Experts of a small language model.
Size: 9 layers, width 192, vocabulary 4157, 66.4M parameters.
Experts: 192 experts in each of 9 layers, 64 SwiGLU neurons an expert, 8 picks a token, a sigmoid router.
Training: a variant of Muon for the experts, 666M tokens, 6982 steps.
Below are experts of layer 3 (counted from 0) of a mixture-of-experts language model. Rows are named router (the router's row for the expert), gate (a neuron's input weights, with its number), up (a neuron's input weights, with its number), down (a neuron's output weights, with its number) and show model dimensions 96-143. Each number is 128 + 24 x the weight over its row's rms, rounded and kept within 0 to 255. Numbers have three digits each.
After each expert's rows: a language model's description of what the expert responds to. This comes from a sample of Wikipedia text that the model never trained on.

# expert 33
router:142132110184101131130115130155102110140156181105120157135083096126128109089163113096110103116129155069100122091144101123119165154099134179148102
gate0:132126103131139151117141159150156116120057143132134150181128115059098116128135089148139114133120082138109160196140124130126157128074131123113137
up0:137100143125102127150128116092106155109171134102176128068094084191150123129127146105090139119177135100150102106075171133127116115159136140138103
down0:100135156106174132076100065142121128100120140138123096133155119142175104119129106120093163114120114163096128124125096146169145157084119098142106
gate1:116136125111113111137094098100135148107112146131064146143143113178147121089152126122125120130127125162113123127117127156102118146109135103111116
up1:130078113132164123148172130147137108167130170105141103100190117120082087107108137118108115106099103156151125134135087134128133138156087165120126
down1:146133128136078102151143080121132140094173156112147097116136109113127088091101115137129132130094127136124135170137131099081120142152136139139139
gate2:133102109170141155090130115089080125145146119160135121066118123128159139125113131141167106136096133152123095124139094168139123161141110149139143
up2:106113127115098111137158178135162151110114173134083116146122117110114123133166135176114176153146111122148163138138146106115126122142147149119124
down2:167122143151144157158121142108117096161131111145125164162130122154117126135101116081154119138135074093117156140156106165104164152119154081125164
gate3:124111132110097147114119118139158105145158153087130115147116096092098122100140121132074111151109146136098157118136071092155102082136135129145096
up3:148146148096159129146107129117096117146122110111127129170109134137118119134123143142097122054093166116149112124133128110156127161136128094144108
down3:151134104139124130141126117126130081138124113165146138115131110114074125115068153109086116122150156129143112100154147101134087139128170093117163
Final letters of acronyms and names plus football position codes and month names, such as PennD-O-T, Did-ie, MF, DF, July.

# expert 19
router:171131114181131100126130117120093129105125142141132203090127116101130098114164083105118132134100115154119153102160169153140160119105088127126095
gate0:127070135167123164103153093079110123080164101146139146172124122092080141098102126108131118133110155159112121134117133136132113097142124119170118
up0:149124128150117112088153099126102138085152108117103168170172131142111152071149089179097156124110130127134131089130177121122151100157082171140114
down0:154133122118113135154101140121194135111176132136156116113100129149135132151148135122067126192118132061150122134149154099104083124121134112109153
gate1:128139128128107136089122139094107109102099145131136146128191112105142098116131157103126111113139153083117105099157166143154138161130102097112147
up1:103090153128122116090106077116083120162114171132136111108133107123149148113117132111146151095147096131137135079173140138146089119129123127197121
down1:159148136107130161098133104171133172125182157122107126144086176152115130140089100093085121101138116116123118149129125142094150092094152124118126
gate2:124135140123133123093159069125145128164081156129095136108130127134104125135129171146117164117117129152116133086090122144132103093079126165125112
up2:117085137107082117123126138139085120141154094107105095140108122151151121152139147128146064111061090140143082128111098126092138119126134130158165
down2:130149138110131165157179106107105140170117039134151122138153174085138135119076119112142121150094108101109127122151144140112162168105143159099077
gate3:154115104209112135099140140151073152136116133157122129153150080117111161098153106131109104145117136145101117103148087133129141152118110118132143
up3:103129158097080142087122123142180155116188111139129148076100120148120114136125135109115114143134113124135183153133151106108127133147137128130109
down3:113160098151103142122170153113134099082163133128122107075132110092108143134139123101130143112122150105118092148126163140099122147084134156154109
Mid-word pieces, especially "ch" after vowels, in names and species or genus names, such as Utre(ch)t, psy(ch)ologist, Bin(om)ial.

# expert 56
router:138102146116137127110097129114126112116133140130152152129163099118149134096134079127098115066107154156127155114155143144134136140122134138165102
gate0:157123138117117129151086144088121140161113172124144094124102083146183129106152168136126148123165130139120138124118104160125117137173155144129148
up0:095098125124108129153120107128119108096140097116099153158116144138100126094074100086159162136169179112133108108137158113129155156081104137090133
down0:116081150115122103142111129121110126147119105091163134126095170140142130148108071134103159124094104133132158130135124125184125151106102087100109
gate1:177134124139128147118127158152150142096104125140130150159129065114104113105107127127138129102135103157122051122132125122176103066152139125144145
up1:155165115127154127150120156168168156121108132150155121179173114081106149108114122110139122109128133147119106129154116148190116140158147116140133
down1:117144143088156136105121084120135130119110116133125126132139140156069118113154132144136140151135150133163137086155136139182127141145118123137124
gate2:108119080095142135124146146116103084169086139130168086146141120129206094126160121118137131128126105094125149112139106136115158136125134169138108
up2:170115116142153112105168127123161098134095143141170100115156100141142154084177092102131125115101122126109106122143094159106144146119094147146128
down2:136134133107124096134153147078099112139181101129110121128151158148138152123152128112140101127135148096086080178158105157115133140161114193133157
gate3:125149122130124129121155147116141055125153117158134159118160112183133105080107119158090133120155125102150092106122132170105111112127144150168154
up3:110119104125162098155108131120129140079097169091146128109090139095094109153146132093108163132077118166112141155148139073114130180129133096099148
down3:101122177101118125102142123143158085152159085100068176143126149115094134102175103132089089112136121125131104095102131149116144135168130164150107
Subject pronouns he and she in biographical and sports narrative, plus stray pieces like he-ctares, b-ass, bre-ast-stroke.

# expert 34
router:159085144167150114112126088101149124141106134141171162138076104115109116114143075128185104138107127121105109118126138148133150092113156121105123
gate0:130135155157111112133100089157155108105100122131120118116143071190122167115138124140138158141133102163123114096102218144125136116167090102100132
up0:119122164115141202135105149142111162131110126154164124126125127118107145114119159132154081137148132110125142151151079154164124115145140166154121
down0:144129132126114111144185093144117115133120141133115131113123085107093106094116105092145116095151111130139136154073116175144117130134106079106109
gate1:140109166113123156114123083143096128086085077156171097137144109127165112141150133158121120163114136127108095144104159157164121091136182153086160
up1:106140105139145105110147146135155157132138136130133163140137105094123158106139178088123102148141148124103123151117123138123114180085098096133138
down1:172102141093116137136141154101095128121135163110134159127114164167133125108117062127118083153163133140076142117148140103159124125151107113157130
gate2:164097166100153105149154113133165132088085122125114152147119117144175140149131120143153115127105102125129098073139157114126142142136124105119126
up2:105138113112106084148089102159108148147161148120117084112102149139114123144168161147097163134142135118103161164105134114086129095115118130152122
down2:156158131105119113106098075140125170139102124102102127112117100139100139167116097121117187152148113104151116095132135122084114129173156087151148
gate3:127123143109114154120160156106153113146158106152156165149095154160115082116164119124164103140097159102129124108115168112118160117158113093133114
up3:101115111090121153113087120203139152140122137090092119106107120101134102143102134095125064126155102115144125138119124123124125107094125123117135
down3:107125125092150130107123137135129160117138107105096150104173151108124096160137145164081149139115161093097188103084137111149146153180130125147122
Adjective endings and whole adjectives such as -ian, -ial, -ical, -ual, local, political, international, military, plus noun endings like -ist, -er.

# expert 41
router:162126136137108125124121138131110109144130127106180110116131118106137103124154132110129127083158112123087157147134147152111162152110140141139104
gate0:159117115145134113121125100132124088169160142115126139129107171102133133108146132120093116123150162152066123154137094122112120170135128117140115
up0:133166133133150086155147103142074164101084107117052094157163137116132126081098114120142103121127163162109115132066115158140094122110112121118139
down0:102096134113158164134119136106125155135144102111132128122103144151102148124120137105144135114124104106112086143121149111097100168136108129127115
gate1:159112152143098112152140085122077117139123121095151158129099135161150134093150115116137163159105109156107153120082121180124140092119137146114125
up1:099092122170144109092081136122159108130140116083106116175145176107073098117142119119159118134077118137123143132055138151143097116161157158137112
down1:120155113124127091110086105124161113138115132097151123146151105149109170151120118088081129155086095164087120135122133150142123076147167126153140
gate2:125124124112074138136107155124099125109134171142116151122145117150132114151141082127106145138147110151125127116131128098135097187073125121135140
up2:122171118166103105105123131123162134095123075164134090098138128114141126172152159083096115147151123127124120126179121132084125171125106125126141
down2:143056199080111111094108128141113123178143123139136113153106117171093102126090140123127122122128136101134165160121145128173147157127110138120108
gate3:148134131153187110150124158115138146137181137176159073165096078157125114132098132119129143131075117179113139110109111152134164107106079184152151
up3:161140135135140150137159141128120119149075146125148134136148144099117162140139117098139137140186136105123120120095114116146122135154092125101130
down3:132077142103117099151133134093180105166103128106157106109114110107176140106114106145115130090158144134126131119143104103141112127099124151121116
Word or name pieces right after initial capitals like A, Sh, B, St, such as Aire, Aura, Aaron, Aditya, Bronze.

# expert 22
router:194115193137122123125139122068148089123106127101154131115125135127131084116129126130147118127133139105113148107169086172123108115136134171162100
gate0:159083112153135092133096147091133107113129149146145121144146062120116047098126115149102142149154127104136143125111122148106120146103146177119112
up0:158120123183160088135099164101128141114119138137145138165123076092145070096129127148114142135140110107134124130099108151125112143102154174134128
down0:101123084109165109102181112121107102142183110157084175114136070113115144166131116107153155130114115152134149179144171118074100142159155175119200
gate1:154149096145116156115131173082149164122104087158138140111085083111090122144087176137114140115165065138125125139094094120124103112170169111124114
up1:147111127128114138123153117128146155146119132108136149094109132169148137146133125137094150094116121168129153132118171140125141104136171130106160
down1:157089177124095132135163157167183151115105143137098119107107138120127116156111127120161095130087113158128110164123120100131137074127082147145128
gate2:126136139148096136139130082164136154185118136130067116126121107090086137152115133164118153153136141150149123121097116117136129140128161199151117
up2:135120163143084154149158150124126145110133123136132185170133100132119147121135089125153083137086130163127154125136111091147104146171114122121124
down2:089125136128096148110178125120135103095125123112146110108129150154180128134125123153082106147103146176131161168064127150118151117131122091160149
gate3:180186140142110117156125157088106145111148101135140167135128116125079132123149164133134134139104086163152108124134168161107163152121123161139127
up3:155121122205136164154127135181138102129133149154159148095125161114138092154132131111160120108124156141125143143116109115102144195105126129114127
down3:182087137180122126131105104120143112150135112137137157164092138087153101164075113129092148154104107148161114096115091134154109144117127160142109
Wiki markup and biography openings, such as = headings, |---| table rules, born, American, and sentence starts like The, He, was.

# expert 7
router:170150102170117102126130106138095036103137149085109165121093087088187120123135130094171105107078110138115148077141132123161125145056111164136090
gate0:152124137128107127129097152147115154138148189155122155151141064122135106122138115118205089181127143116117100149123150146126098115117134178153087
up0:155120166150161164141152116144133157136134108112135101145131182147118118119147137135095151109133121128112133138116148122111175093103139100126123
down0:111147112117154120116123129154140163117152177112131111110112114108128101147137133158132147133125122121092106127064127149135110085124095141075143
gate1:143136123140112110104128136124100129132147137112112146110103139103168112136147107158173158150149107097149128133144131120114192130112135111111152
up1:142071100101155147096172119134124140147133133125128125145129099115123119139127115114135169165114108119117102110134166119132121161148147082098136
down1:140148135168127126137086158130177123084120135126142161160127121165146111088154144167137088129074175162155099140121093111113115096138098121083123
gate2:183151140176153099146151107177159120166149113060154127087126141130143121144138116183099102132076131099122135155110121134116117164125129125125136
up2:173158129202124126123145094132114155161137135084131094125084148131138098148140144147134118124102160114135116141141091124104106160121106149122182
down2:083137143104133132136155091153157127151112132100131175152098160141193087161135163134151108136146140115157145109149104174154120108144147146136148
gate3:127154084116068090117161128168111147104104119154101140141142105124139108127130099114146154132161098128105083120108161116093160126143141096060122
up3:125150135163087110112167111131109161123130132160164130154127118133159138116118123145112147166111123130129120107100143133143089152114102141132088
down3:126148138162147103125152153130119101097113116169080116105122145121094082092132160124131137177124116084150096110149156123144103081129129123141145
Lone capital letters starting names, initials and abbreviations, often after newlines or periods, such as U.S., D.C., W in tables.

# expert 57
router:114092101107120117079118117113112051119122140130125120109097105095126101094161131101141112092167164124107117112135126109151129171079117158113120
gate0:120099119084121128115103097185124102104130146178147141133115106128145099118153163101155108188140160137119146173133118136135146102114092125118133
up0:169098092127131136145145079125118150129084165124119099113112107157090138141123153124142167116148097153116156167116160160151066116098119098136150
down0:160096135135138102141078111093120131111114140127130168153129106147160120143081162138106132079115144113133139109118141124174110142141126135104095
gate1:110122093138161118120156152146115113123164118114124121125163147107133063092122132115154112145145181092119134095120137116130138109101119138138159
up1:111144113106118130134093114107116165129120109117145129116100143099144139145138171154118113106096105129116143177120145114144146173119126126133120
down1:146112105124077079106100161097102097106162146156145156141148121113150167146137123122146166109113144100100170146103142110103089070111099116145134
gate2:136133134117163137184119136125142097121139150082116125150143128127157143131095144112131149095144151144084138103084100133129139115137128159099128
up2:095104128132129123110120112138140097171099140079108154141108132108122088137135135156099120102116165158110117079140103127122142141172139121115148
down2:119180150134105124105123153135138150124121106106136156119083139151072141133156147132126135163114135160160100150136181092071090120104092127113110
gate3:147131119133135096127138164111124117145138100140116115160122084125166084116132097122091113084166157166137108124126152114144132149120112111116159
up3:137144112111064136107164118140123115107138104073142113153106081143143123150102118144124153166146108125139094117105160108143154129141064077087128
down3:102117156096106128116079128193154131106116127109080138123091166142147146101152121125115124186123152105119173133127118118143126120117131116120102
Word pieces with g, ang, ag or ak inside names and foreign words, such as rend-ang, Odion-g, spe-ak-ers, Hung, Portug.

# expert 6
router:124113141139126128122141130143157134108125122108156145129122147099124075106133085132135115124084106101125103118134130160123117144107105153169097
gate3:139142118122118104161142128109147143139070137115166132154111130145141113085112147122152129079178097177107134111092137159127095110153165111134104
up3:199136137140097131100100105141139149171105124163146117135099146152107110131121171101186121121107090176135123113125108122121148090139096122097153
down3:112144113182128119106128144110117154132136145106117118104079107114097132115135148120143151135104091145104109162120137168087157117137115095081148
gate4:125114106132144094099106155119135131144111153147167158101164128079123070133124087094134101180125124103131125127127134121132171086122164164101127
up4:124126120165143124099097090115115152139104155143139110139144111117120073106113105100192097149122087107114124129129141138167134093153160154113123
down4:123118115129151160136120124075176137111149090074102113116170111174146109104075111157060145087148131134116159108135137129122139099120137083130143
gate5:091151150132124094143061128100155128112117177109120118120126150129076099151123153153161076146126111131118114111143109105126126151147139112104151
up5:128137142155123148138098143133088134110116117098144163175158146133130128156110127168133095122103149113107159144138173085169128129129120113117139
down5:116149113162098152128143135112131165132182136104098103143134111103138140130106109045128127115153113088116101123135190158079136102140111118109114
gate6:132124173153143103100136136129124134171126158134160113098154130137130120115128155129087148134099123082118127143067121096151118132109124181152094
up6:141116111126126168140130154124113123128111156147095116167147156160140134113125110107146144083146122142136150134158138124121167134153119122085156
down6:139129157097146129151118105136147166085135149094139091145128145116160150112184090102140100150157129136180129082088095100112144083113098138150131
Number and order words after the or a, such as first, two, second, former, final, debut, often before of or round.

# expert 48
router:120118138147117135124158136151130111091101112139120159102108057126156099133139103117143103114102140131126089105145166141102152138099131123165119
gate0:106119108184125146117151113149121147101165130140097126116122084099100139140142156101149127157126115163152090131151101172125148092160112159158142
up0:115154105116135104107086155171132071162081098125126136155145143172142129122136125126086131111116132105117155103136095125114090144098135120113128
down0:138075143133130127125130133138114122123172130127198103131116106135110161104136131091162096125108118148102126092152185158153132092111127145128136
gate1:142110047093099138106137128096159150088145168075153149170134129161123117102134119156154095173126145105131135139114115127127089109093143124130121
up1:105137129119128141173115167149115131115148117163086112127146135090114128145143138103163151106129112150141150148130106134130140134117169161108155
down1:121112143091115128112166142161147149132106133109141103109160083117145143120105154123129144088144128137096117109142112125113143141139144138154121
gate2:161109121148126131104117107109103113095133122115160107167098131139153108127117121143135138114137111087087142137178184114136160130161096109085083
up2:148131100146139140068122165102128119138125127121122126129126168109143070137122106154117107100079122107140107121161130110125135114131075128157121
down2:140119129099140158114114143132106132162143114122113083132104145134141122120117131142134109132126145138134097154117120064169176143117188094160131
gate3:125132078104111101108105117095136097124129149176104147164127134115099136123098083139126115141164136146102118103151123104129170150127139123113101
up3:147089110132160163085132116121125153142083114103129147147122108074147181138128125123144140158119084150147090130101102125127147112117116087107139
down3:151143125116102129164101105149094126093079152117102132102134140129118107126128156126153145145090095110131142126127153122151184124115108088147110
Single vowel or digit pieces ending words or numbers, like Seventeen, Danube, Vitesse, SR 540, often in tables and coordinates.

# expert 36
router:128150146173120127129137146090116127131126134096155165131144085152173083114158115124110115136084112106120162085097142131157148146094120137116098
gate0:175158153139105088115086142115070141133079130097125109113084129121115137173156103116106143107152130110151120112143102099115145138117113131134086
up0:156144155115122095153161138073108167140089106139124113141134129149088121159166133108099107105107154128154131114153126158116138114138118135135117
down0:098161121119128149148138138090182130121151124126104157126135158151136102127126143142157117107114145097148140103140160168135114122167114170135098
gate1:096108139158117097120132083135140167169104124135111113159149175123140136132117092175159117171096078138127128125145138088141131158075119163094132
up1:123111115141074109121150131128140127133142114164151147139168141133122126071140116129069158123131084139155147078119182149145152085165114084101142
down1:123132122154121117157105154130128133105156136153117139129141121115156136141137109143127086147087187170105085110111110119101159092122165127153107
gate2:149115113152144130115103094113108110135137113134174131133099154136175083070128103160135112147127112074135142132202126110159122130173110148125129
up2:113117117109154137128094177141099112151120115108113111116170116119139162158140171118124129146161136128106165138103161091167064136101146119132114
down2:136118105105158096171132116140078116139087133114119105117113150126112113093165171133149129125103151132110158101168123104137097067151115132127153
gate3:145111198090125101107181118186141159143106134114111109125160102133125131159118110129150147150122146155124121117119108121096132121111105139125130
up3:134172157099113124088149084193084153148115129120116124146140136150163110173071145129138121129100151128125159105152098144141149130124135154118131
down3:111117120147163171073134156075111111153114126113165108130103150158103151113147144130109098127150119115111133147122163156152146154140143053156195
Commas, closing parentheses and and separating clauses, list items or dates, often after digits, e.g. 2019, and 279,819.

# expert 11
router:162136092141134091100149092083079065095126147123135152126106094141141115128141154075144163131155155103085138090125148142116151119122094164117065
gate0:157142098169119076096160130172169125124104117121115133108116144120121119146154130124124134150161134167106142143101118115124107082107120122112130
up0:175152107154133091107150138161122135147094124110114156091142089145137110125152136125162145146158169163109153133121136163114135091109137145075125
down0:160117165135126120168135113117173128099149097101110114169161089158106151137128122164152125143082132081131114132115129082147126157104137109115117
gate1:181136134153132104152118103086106110133156117138118154099120095137165156141157146111132132138128133162067118104156111095186146135106109102112125
up1:109144127104159126127132147145140116104148134150162144115170113132132093107099172122109112097092116121139165145149167148102091117148124107133135
down1:122120126119163133097111174164158135120121169119134169162087101130139092083127149118149115148111147102124129135067151105152144152133078139151126
gate2:140144101099116163154175099144123112081117132113108113110141096150154105121155137136136116098158148143071114137137118164105139077130095087130113
up2:096160130138100190124151127137128119109142159124101119093120087174153100107151104091139098119147145110092095111137096133110100088163092120142133
down2:126146151124095126142123107126098116158095174155118118149103139152147186133094093124162097128100161135174145133125124137167151127115095127115142
gate3:156157132124122124077150086153109105129172108162116128117128128125107146108121119116096119090133141105131133134143137120104165135142107160126141
up3:107133062115143156152164153154158118176094113075136110133112131168086116098134110114139098098140139152130079101152068152159113118125130108120147
down3:183152152126118126157132122129091127124154091169146127123107133086160091129092102123125119185119116144126148146150121125150180129095121051149125
Scattered pieces with no clear common thread: j in adjust/adjacent, of in coat of arms, seconds marks and symbols in coordinates, list-heading letters.

# expert 8
router:146140129127150068075123093094144090100115113162155148134136111116153101113160095057144112102127126119100131122131152118141166161143112147167103
gate0:137145124113174135087111119084098144105149112126153163147152103061105125139114138122094135113136153166116167136174130120131147134132152147122139
up0:139122148097137179117121123129070138116159119122159113153177124081153131140104136099099164106103105120135172138147143132125070130157106141145111
down0:139137108133117125138144109127107120168137108134167123122126122101095124126149161150144113151141151098145098097134112130111124154110123122082128
gate1:156119141155136106125131102078144104114169120133146118142101124114143096141105125082147141134115144151120170127120131108131159124117120087131104
up1:151114088129133104145124093133117124112141100147111132119141099119090131151110090090112154152088150150153123132093138145104173171162146068101093
down1:174096146063169124121137106112109182131107146128123141130144138112123090119168138113151126139119111119106153143136082097113132134113150119151156
gate2:164126124125069124105126124132112120157126130132155168113161104169131073141134179158105110153120189091138113139112159102146137113164111152156144
up2:155097110149095115137116107067119129121128118176179113131195125141122132128157093152132137123129134133148091132144157157102145126168153121169104
down2:109119148153136164105102121168106132140074157140133087161155124184114117154175173113132127137137088136155133138094165137138110089126059131109137
gate3:159153151187110143087093153143145137142111111134138122161049123139119116078124164091158147120118136106128139127149156110141159122163119140149141
up3:115132153132104160143105150177156155136126138160120143140110112121160138101136136107163125128138142110108145124111146142108139113152128127150175
down3:164070125112122131141108154131115070125073156139162107084119108122138123085097094148129171125153096113152123087150126105078122139109130122121104
Early word pieces and prefixes such as res, ex, pres, appro, and capital letters in acronyms like UCSC, often after U, Pro, Air.

# expert 54
router:136153165149151115083133122101121134086123119175148151120128134106129064113164103106104107148145092088097110105132119126155160157140140150129089
gate0:153150133102136132146120178136065136116136105105122148135137170135147156128165128151118162132145091139104078073109149135171094143101049095093113
up0:164128127149133195125152191102117113097130142094127165112109109089155107132130124141119152122122118153127150136125142126110103172127102098126134
down0:143127155114152171114054126114103171103107115133141152150117209122129137157097151110115157135159172159082125079117148125085166145105125111084104
gate1:107126115115116121148141121113130094106144135167120128147146141149175095128163143137112127129162116109139083133134138136104113173132126109133121
up1:109153152115152119065151084139129144162124103103112115128113097135134157113085128086164125134106173120131150131121132148131130122119124131172143
down1:111123119141089132097111134119126163121141090107171157108146101127147124168157106124160164126145132143149120118110157121089129121129116112138121
gate2:139154198137156095139154125140138105158096119143082163125114078149156147133146103132114097144127165111094138147115120150155158108107127137115122
up2:142097115081116113135128145138103132136169135091151122128133112094168141117188095079098107116123094104103170145134151088171177170128150154089125
down2:137165135155109123112103155123127132114135083092080137124134164119102180139128072129124101100142143150137098125111115137130141144156117118102149
gate3:162148131155081095096141106150129132098131106130111187132112146124096106125140138102120126149089121147076118113126127132149108127120148213127119
up3:155134119139121139115141112144104131095119092154100160121103128178130090124085084108111106125139147104082099063124140133120114113174149186162138
down3:092093158119155176137145136075112143143109122117123173191153160135175143104123136131132122078155154113148119101155153145148162133153155173106104
Capital letters in country codes like DEN, and reporting or past verbs such as received, died, wrote, stated, released.

# expert 10
router:112121104186123111152140136093115119082103141098129121132065114136149138110134101123116079114094152109101137135141159124128131124130105148128101
gate0:115152124141108138121114123095132100105133134116151109100150135172118125124140166144100122167097137161132107120164110155094191148109111186104123
up0:120126129134139095138099136144115185118142136123116134104179102093126127138166113154106124140127136113132118088160097156107136169120087126150137
down0:131132130103139158115136124145159122175112128142112111100128149149105114134095114158158126109126111132109138130146119143170132121135120153112114
gate1:137110087091106119107162136148113113141100144136181095109141105127112111130125097092148136101138166143148146114098176145150156081110167138136130
up1:118135130109121138115143140131151182095122123117122128107168114124135139146140134135176153132099155075099145086103139116122171155140150128097137
down1:137090099143134129178102123086127113120156094118152168087134130135087109157083121122108120129093150132167097148113132133097117131089126115153143
gate2:109157095131130126106125135061140118050133077146149110129119121133146133112119127149144124071103181179071141128117138171112132106114120115091142
up2:133110135062128108118122143163105084145136106124150090086174135122131096131119135148112113128111134129157177113117156129137144135115118102101128
down2:116151108109071121142146169088120133118155118173154107104177116176099133139133116132135125118113128150129173116123133106130171102133137078146082
gate3:151135136150121095116092100127125124136123147104146099158132080104191112146148128139123114095182148114080106108107120123108129146132150157155102
up3:137130137121102124131136149118101148100125132108118125151126140209155084155132149138137136129124149115135162096102168150153127119145132122131162
down3:123111111096183105112112088107150118162089132125111143121135167108096147143160105161147114119157131133101131102153115121116133144131085176121112
Closing parentheses, brackets and quotes ending list items, plus head nouns ending names or titles, like Records, line, Championship, music.

# expert 58
router:158115107180112123109148124096103107115116127089152143127126165118164106079149112139116088131116124113132113114152084152154103144128147175128105
gate0:141117123150122085113111121085121110147149145094090127116123125153204102084136133119126142144142121146148131099125144118093145135176126135179108
up0:145116127157140122153089132092115111130137169100132141147166150126120120131154147147102112122177160142128137135120149093195124142143118121165094
down0:123120168061140092150152113113147133128106130186150100114138124148139104080132099149110141147128183127097130126114129126137142156115102145114120
gate1:194099090142129121135118109128079120139140118172106175108100136113131148111124143103112162131120128102123104119131135161137121138108113142138121
up1:112168109146121147127106148119158172124095119138105157108158127153134114109146116102119109149107121113190115125181124137128159091170119097120136
down1:161129140106135144141151122131150095112093142112130131124118135103114178129132106175158171107098118113114129129112104127153118115137073119155068
gate2:127117124125139149130188118111151107126110182085138107110105143108151177112156116174152161134133108124108113142095120142147137141093141127141118
up2:130157123154115124169087098144072145116142106120161198128130123141126116128096107097094146118100114143130115116130146145138148116149111121107108
down2:114159128105151117189059105101138134155143105142134136112099108120083130136183093104151121156139153119131135133114101134117146104125141130116131
gate3:122110094090105133193168099107114167122131180089144161112127124112106148124119140088120108172103097134135095136122139130125104121140159127108122
up3:116172121126124150099098117158146109131163107126126129155112154103095108119131129136120155096122168169125113152142151157099170139099149118098101
down3:154147167127159105105117136095081105105136103130130098147102153110183106119137138127128125083136128144148142115153111112121129103056096105150105
Mid-word pieces of technical words in taxonomy, genealogy and science, e.g. gen-eal-ogy, gen-us, An-tar-ctica, synt-hes-ized.

# expert 44
router:151120100133104105108138101107082085074107153127100128128095104150176117103176120138134139105124112110097136092152105112113130118125110152104095
gate0:121158142143103165122155152119127152088149150147139176131159122157191115097136124124142166085120123136114124122111127113132121141145121114131123
up0:118166122114149151106104139115100087087103150138126169168117096152189136087086105129122131097096107156121121125097111124173122165150131122154116
down0:117139120165159141169169107148107141095132115124112110103139121151108131083129159145133119124141141144190106134094135087133114118103122120099157
gate1:135115117166155101125118106117079096082179139144162112171143142130153095139137126162089146093136109127097086104140132119128109098087111164085105
up1:141152118177119150114103129145146134126119157168152077166149085122161165103122133109125143118089117118098120102125138142085090094143157126140121
down1:157154138165135169120114099156126062146153157155086137149109146069137084158154119100151101117122117142153098134106112163156097141129089155092145
gate2:121128105136141086132125167129122093116095089167153107105149147119146099117130098118160125118127141045128164121117110093144149130126117121128100
up2:103115114107097139125104147105136122141140145097122194107115138053103114143154167140070142139126105147130133134093140132148134147117140107122139
down2:140152143100165145152141123141149114130107098136119142153123127104143094120151100149122153121128112131120113147132067128101097179140133133103061
gate3:141122097140139119117141129142089165070139093155149123158152128148164145137135109174128164144102152109156105088133138167097141131137149107104131
up3:166141149153122093120109161139111118154130147087129115099132146112120131147113146163115100118120134107112096144152127112141144152116126121134118
down3:142108133135137127101186122145165075080164106106154126100093150126066152170122130131106132108178147138077127166113145081143173094140109153117155
Ending pieces of words such as -cast-ing, -ity, -ence, -est, -ment, -ship, completing a word begun by an earlier token.